config.toml
d_shared_expert = 0
routed_scale = 3.81
balance_bias = false
router_z_loss = 0.001
init_std_router = 0.0204
lr_router = 0.00125
norm = "rmsnorm"
norm_eps = 1e-05
tie_word_embeddings = false
learning_rate = 0.00373
beta1 = 0.95
beta2 = 0.99
max_seq_len = 1024
train_tokens = 327200000
dataset = "wikipedia_en"
Below are experts of layer 8 (counted from 0) of a mixture-of-experts language model. Rows are named router (the router's row for the expert), gate (a neuron's input weights, with its number), up (a neuron's input weights, with its number), down (a neuron's output weights, with its number) and show model dimensions 48-95. Each number is 50 + 10 x the weight over its row's rms, rounded and kept within 0 to 99.
After each expert's rows: "mostly gets" lists some tokens that are sent to it at least half of the time. This comes from a sample of Wikipedia text that the model never trained on.

# expert 27
router:58 64 33 54 43 47 32 45 40 50 67 46 36 54 61 56 49 41 53 36 38 79 44 50 42 73 46 48 48 32 51 41 53 45 54 50 46 49 46 69 39 67 56 51 48 58 42 37
gate0:54 58 40 61 36 50 44 52 55 32 59 39 62 44 51 62 44 50 49 60 42 60 57 67 51 47 44 47 48 60 58 31 67 42 50 51 56 58 52 58 53 56 40 60 50 58 53 30
up0:55 48 49 45 62 47 48 42 63 52 41 55 44 45 43 57 48 58 40 62 53 58 39 43 60 59 58 57 57 73 42 61 74 55 56 52 70 44 58 55 50 49 65 56 51 39 66 40
down0:58 36 33 49 65 55 43 56 50 66 43 55 54 43 67 41 41 60 54 40 40 52 32 68 45 38 57 43 36 55 55 38 38 47 46 58 49 52 62 53 38 53 54 48 58 66 56 47
gate1:46 62 53 55 50 60 49 37 62 47 63 42 33 49 58 48 59 34 58 70 46 35 62 45 56 49 65 38 48 38 49 56 54 40 30 48 51 72 56 59 47 60 42 45 51 50 52 50
up1:64 31 54 47 49 34 53 53 39 47 41 48 52 59 57 46 59 61 48 26 41 70 53 69 48 44 49 51 51 32 29 48 64 53 53 50 46 29 66 55 37 61 40 54 49 38 64 62
down1:48 29 43 43 57 41 55 51 40 63 43 52 52 52 64 53 53 66 38 37 62 60 39 59 39 56 47 59 48 41 54 45 44 73 44 49 28 50 21 59 43 44 62 50 65 45 52 43
mostly gets: " p", " P", " b", " B", " sc", " Sc"

# expert 29
router:56 71 30 40 40 42 46 46 56 39 52 47 45 54 65 58 52 59 68 50 33 53 47 32 48 39 50 45 51 38 62 51 49 47 48 51 66 41 43 52 45 42 50 49 43 55 46 55
gate0:48 51 49 49 35 67 56 52 40 57 53 62 42 35 59 57 60 50 55 33 38 45 64 58 61 64 57 59 73 54 42 50 59 50 59 39 58 45 62 57 56 51 38 51 46 42 47 60
up0:58 46 64 30 60 27 68 34 62 47 55 33 40 57 43 36 40 50 37 55 64 40 51 60 53 52 37 51 43 63 65 55 66 39 64 60 30 45 52 46 48 43 54 53 50 36 48 50
down0:54 61 48 50 50 62 53 50 47 50 59 54 41 53 41 49 70 56 49 46 43 45 45 49 54 63 58 50 55 45 65 67 59 48 61 52 38 33 73 64 40 51 50 25 50 36 55 59
gate1:57 61 42 47 44 67 59 48 65 29 58 43 47 44 44 53 42 51 61 59 52 45 55 51 66 54 57 66 56 55 39 60 41 57 57 50 46 43 43 39 59 29 50 61 46 43 53 53
up1:44 28 39 47 54 52 60 39 50 58 51 50 64 45 46 50 49 56 53 73 31 44 45 67 46 53 42 58 37 52 63 36 57 47 28 50 52 68 29 56 43 50 55 40 73 62 59 36
down1:49 48 58 55 59 57 35 48 32 44 65 58 69 55 53 63 41 43 51 44 69 39 48 49 40 28 52 45 37 42 49 35 47 47 50 40 23 49 31 51 54 31 56 49 48 62 64 55
mostly gets: " American", " World", " United", " national", " res", " British"

# expert 13
router:56 67 46 39 35 48 55 44 48 48 56 59 46 51 60 64 46 33 60 41 28 62 49 41 30 58 51 44 53 40 49 38 44 55 54 55 46 43 36 48 55 45 60 46 30 46 34 52
gate0:35 43 44 54 38 64 53 33 57 57 41 56 48 59 72 27 35 64 24 34 39 45 54 59 37 47 63 44 52 28 42 37 33 37 47 62 50 65 27 29 47 26 56 46 50 54 56 41
up0:29 55 55 53 49 69 52 40 63 45 67 54 37 54 67 20 74 52 22 58 33 40 57 55 45 46 59 66 54 44 39 29 33 46 54 54 56 49 52 31 56 34 55 48 51 62 45 46
down0:71 47 50 52 53 31 34 52 49 67 29 45 52 62 51 52 63 58 72 48 45 37 77 62 60 48 39 56 40 45 57 54 44 57 55 61 60 52 30 56 40 27 66 36 54 48 50 51
gate1:39 52 36 36 61 42 55 49 56 42 43 47 56 55 45 60 57 36 67 42 29 63 61 54 41 58 53 52 41 64 63 51 71 58 55 38 47 40 40 42 53 46 64 49 66 35 49 35
up1:34 33 49 46 48 56 61 44 44 58 49 42 56 52 55 30 69 57 47 50 72 27 36 28 58 47 35 61 53 48 36 42 38 42 63 49 43 48 64 53 43 68 35 45 52 58 52 73
down1:50 47 54 49 64 65 46 31 61 57 46 47 52 62 64 52 50 43 39 37 36 63 60 42 53 58 35 57 69 45 55 50 38 39 44 49 28 61 56 50 37 46 55 73 62 65 56 50
mostly gets: " 2006", " 2011", " 2010", " 2012", " 2009", " 2008"

# expert 30
router:47 70 44 28 44 55 54 42 44 39 56 57 35 45 60 68 43 61 74 33 46 51 42 35 46 57 51 49 56 42 57 41 36 40 50 39 58 31 33 56 39 45 53 44 41 51 35 27
gate0:30 59 54 49 37 50 43 43 46 49 60 50 43 53 52 66 61 55 62 45 47 41 59 59 57 72 53 45 72 63 45 58 52 51 65 56 50 30 67 50 34 82 68 69 54 44 45 46
up0:37 37 57 52 50 64 44 48 48 61 52 26 42 51 48 50 63 48 64 39 41 39 54 47 68 49 59 43 58 60 44 49 43 57 39 51 41 43 60 36 35 54 57 48 42 55 62 55
down0:51 42 45 50 52 45 57 38 52 41 30 53 38 49 55 44 59 42 38 57 61 33 63 54 53 32 61 46 42 60 68 65 75 71 45 56 62 51 78 60 44 39 42 51 39 39 55 50
gate1:36 59 61 49 70 58 39 60 58 65 50 39 57 24 50 60 65 39 57 43 57 69 58 37 29 43 44 31 57 48 46 51 66 46 67 43 57 59 39 48 49 49 48 52 59 39 42 46
up1:43 38 48 34 54 43 52 48 58 42 42 76 40 46 44 60 54 44 40 38 45 34 46 39 55 51 42 60 60 42 62 57 54 45 47 64 35 69 49 43 40 54 44 36 48 48 57 49
down1:48 48 62 58 59 57 59 60 49 37 39 52 51 49 53 48 47 49 45 43 49 39 69 53 43 40 51 47 64 40 36 58 55 39 44 60 38 42 44 50 53 53 56 39 57 42 59 45
mostly gets: " USA", " University", " JPL", " Army", " Star", " Independent"

# expert 19
router:47 67 27 30 41 43 45 29 49 51 44 75 39 68 58 57 44 45 59 42 39 48 36 36 30 59 50 44 49 51 48 40 54 66 52 34 61 45 39 62 50 49 45 55 35 49 46 37
gate0:58 57 47 46 51 38 55 50 61 59 52 47 54 39 40 32 50 48 49 62 48 26 38 43 48 44 43 46 38 55 65 51 61 60 56 44 46 38 50 44 49 48 63 67 52 70 56 50
up0:69 38 42 29 44 62 54 55 57 54 51 32 57 50 43 59 55 46 49 69 60 44 41 51 58 38 41 26 61 58 54 39 53 43 48 32 53 63 45 37 55 58 59 54 40 63 65 52
down0:55 57 54 52 61 39 55 47 54 51 40 61 30 54 49 48 49 39 43 45 51 41 52 47 31 57 52 54 35 38 42 73 61 53 48 53 47 42 57 46 46 54 47 51 63 60 64 42
gate1:46 62 56 43 65 47 37 67 58 42 24 55 52 48 54 62 62 57 48 41 72 59 45 47 40 46 60 45 66 51 71 56 56 59 46 52 47 57 52 53 46 63 55 58 50 39 43 50
up1:50 54 57 55 47 47 58 51 35 45 71 47 53 47 42 34 42 33 54 59 58 30 51 39 57 55 40 27 52 36 36 49 38 46 48 47 56 40 50 41 46 46 63 62 65 52 65 44
down1:46 36 52 56 46 52 59 41 54 62 49 63 60 43 41 65 58 63 66 50 42 61 50 69 62 55 41 66 58 38 64 66 46 32 57 57 52 60 58 68 39 27 55 62 18 51 31 71
mostly gets: " (", " 10", " 5", " 3", "′", "("

# expert 18
router:58 61 55 42 55 51 47 44 45 47 66 56 35 48 61 53 64 40 62 23 47 57 43 54 31 48 55 58 47 53 59 61 50 60 57 68 31 42 35 43 59 51 66 48 45 44 29 69
gate0:58 44 55 63 54 38 60 47 41 37 55 33 25 61 50 71 45 48 54 39 49 41 56 33 47 49 48 51 52 49 69 49 56 58 37 56 40 54 73 49 53 56 41 58 51 57 61 56
up0:33 50 37 43 41 63 35 36 45 33 45 51 48 34 55 51 58 38 44 35 45 41 38 59 48 55 42 52 48 52 34 56 44 39 56 51 59 66 42 39 44 44 24 27 49 44 46 64
down0:49 63 60 42 41 54 39 54 52 35 57 40 64 42 32 44 51 35 46 54 50 56 45 59 55 69 40 38 29 50 37 37 50 44 18 44 43 63 63 34 57 36 49 42 61 60 77 63
gate1:55 64 64 43 49 32 53 46 44 38 52 52 41 42 51 48 58 39 51 42 52 50 55 54 53 67 71 52 41 73 58 51 59 49 47 63 38 40 55 65 41 49 51 65 55 45 45 36
up1:54 52 52 32 56 48 65 66 46 48 70 51 60 37 48 43 68 47 31 51 57 46 46 52 50 66 48 60 46 58 35 51 43 52 57 39 38 38 46 63 49 63 61 39 59 71 62 41
down1:53 47 53 40 58 54 73 52 46 48 46 41 50 47 51 31 51 68 48 52 56 42 52 41 72 38 49 78 42 37 74 78 69 46 60 62 56 57 56 47 69 70 43 52 50 45 45 58
mostly gets: " In", " such", " used", " known", "In", "On"

# expert 17
router:45 61 45 31 34 50 58 42 47 43 57 67 43 61 54 55 37 45 63 38 29 61 45 43 50 46 31 63 44 35 59 50 38 60 61 59 43 48 45 48 47 51 61 63 40 31 42 26
gate0:58 36 49 40 49 64 67 49 47 63 52 45 63 40 38 33 52 46 58 53 61 31 36 47 76 43 36 48 52 65 59 66 60 56 38 40 50 70 62 54 64 52 46 52 29 46 50 37
up0:53 53 43 44 49 64 64 56 61 56 68 68 36 62 49 44 41 55 51 57 84 57 45 33 63 50 52 41 59 57 49 50 47 71 48 61 33 53 49 37 50 58 59 61 43 49 45 53
down0:46 31 37 46 53 42 50 44 21 47 64 43 53 47 49 64 40 61 49 40 71 70 32 43 57 54 53 41 45 53 58 61 32 45 58 33 49 44 38 66 56 62 31 37 48 44 46 37
gate1:54 55 51 53 47 77 50 47 58 28 44 60 51 42 36 50 58 53 57 51 48 51 34 30 52 50 51 55 47 48 47 27 35 71 41 52 55 41 53 61 60 43 44 53 36 62 53 59
up1:53 51 46 66 38 74 48 48 67 26 42 69 55 53 31 34 53 55 44 57 52 47 31 34 53 53 41 51 46 60 53 38 41 67 39 52 47 37 36 44 55 44 59 57 40 62 55 61
down1:32 43 41 69 52 41 43 48 58 58 62 48 44 43 31 51 39 47 49 50 46 62 34 32 57 62 38 44 40 47 39 31 45 47 62 38 38 51 64 29 44 43 62 61 63 63 42 48
mostly gets: " K", " G", "V", " H", " V", " J"

# expert 25
router:46 64 51 37 52 61 39 40 53 46 70 51 50 70 58 57 54 40 48 46 52 46 53 49 53 53 38 45 74 49 44 60 57 67 61 54 63 31 48 55 45 62 62 76 40 41 47 38
gate0:55 54 50 55 52 63 53 38 60 45 72 38 57 52 66 44 64 54 59 61 52 42 36 50 43 69 56 62 71 64 46 47 40 56 59 48 42 46 32 54 57 43 19 55 64 45 50 63
up0:45 50 31 40 65 48 42 52 55 31 49 30 46 43 53 63 30 46 49 60 52 49 32 50 43 53 46 75 60 55 42 37 35 63 44 45 62 62 56 57 55 43 33 54 59 53 64 46
down0:41 49 44 64 55 39 63 58 68 42 53 47 41 56 51 47 49 49 56 50 28 44 46 40 57 39 45 43 54 58 54 28 61 41 48 63 34 57 64 55 48 68 51 54 59 51 46 48
gate1:69 35 40 25 47 44 44 43 48 33 53 64 47 74 45 45 46 67 51 44 52 38 59 45 63 56 48 47 46 47 45 47 62 56 44 53 54 56 54 51 35 53 41 51 69 43 58 46
up1:45 44 41 51 56 40 45 32 50 46 41 55 50 78 39 66 53 67 35 39 47 47 61 46 37 47 57 37 46 54 32 64 56 47 53 57 44 35 48 54 72 45 58 42 55 52 46 53
down1:53 39 53 65 41 53 47 54 42 50 50 39 38 24 65 49 41 58 44 59 46 51 44 52 55 46 62 66 37 45 52 49 50 52 46 54 60 45 37 59 50 48 54 43 59 42 21 60
mostly gets: " fund", " sign", " block", "urb", " jud", "od"

# expert 24
router:53 46 51 38 46 44 62 28 47 54 57 58 38 65 61 43 53 39 65 30 20 65 43 49 49 60 48 48 56 39 54 64 54 45 60 54 43 59 47 61 34 81 39 56 40 46 44 39
gate0:62 45 65 42 48 57 54 57 57 53 37 47 46 52 57 56 72 36 58 39 55 57 56 57 40 59 75 40 48 49 54 57 48 46 46 62 46 56 33 45 45 61 47 37 46 44 43 70
up0:40 48 56 50 49 77 68 64 38 56 42 38 60 62 43 57 46 52 52 66 46 48 38 51 76 68 49 61 66 50 60 62 45 49 33 57 47 59 32 65 46 69 54 58 45 43 44 50
down0:60 54 62 61 54 43 46 62 29 53 40 46 55 46 52 51 58 61 64 46 65 65 49 39 39 50 37 48 63 28 30 49 65 70 49 43 47 72 56 58 45 39 51 49 51 57 41 36
gate1:77 58 54 63 56 39 66 47 41 54 65 56 35 39 50 42 33 48 48 52 42 69 68 41 57 43 49 62 47 58 62 44 52 60 58 46 52 40 70 45 49 41 43 55 60 52 64 51
up1:32 56 52 36 59 44 46 47 47 54 40 54 57 53 44 54 57 44 36 28 35 37 42 48 50 65 62 52 44 48 40 71 45 63 42 60 51 63 42 43 52 71 59 58 53 47 24 40
down1:59 48 43 32 42 37 45 54 52 41 44 58 48 49 40 52 61 50 29 51 57 54 51 65 30 41 58 54 59 46 55 58 63 53 54 59 46 61 41 50 41 54 68 47 47 35 52 37
mostly gets: " t", " c", " h", " f", " d", " p"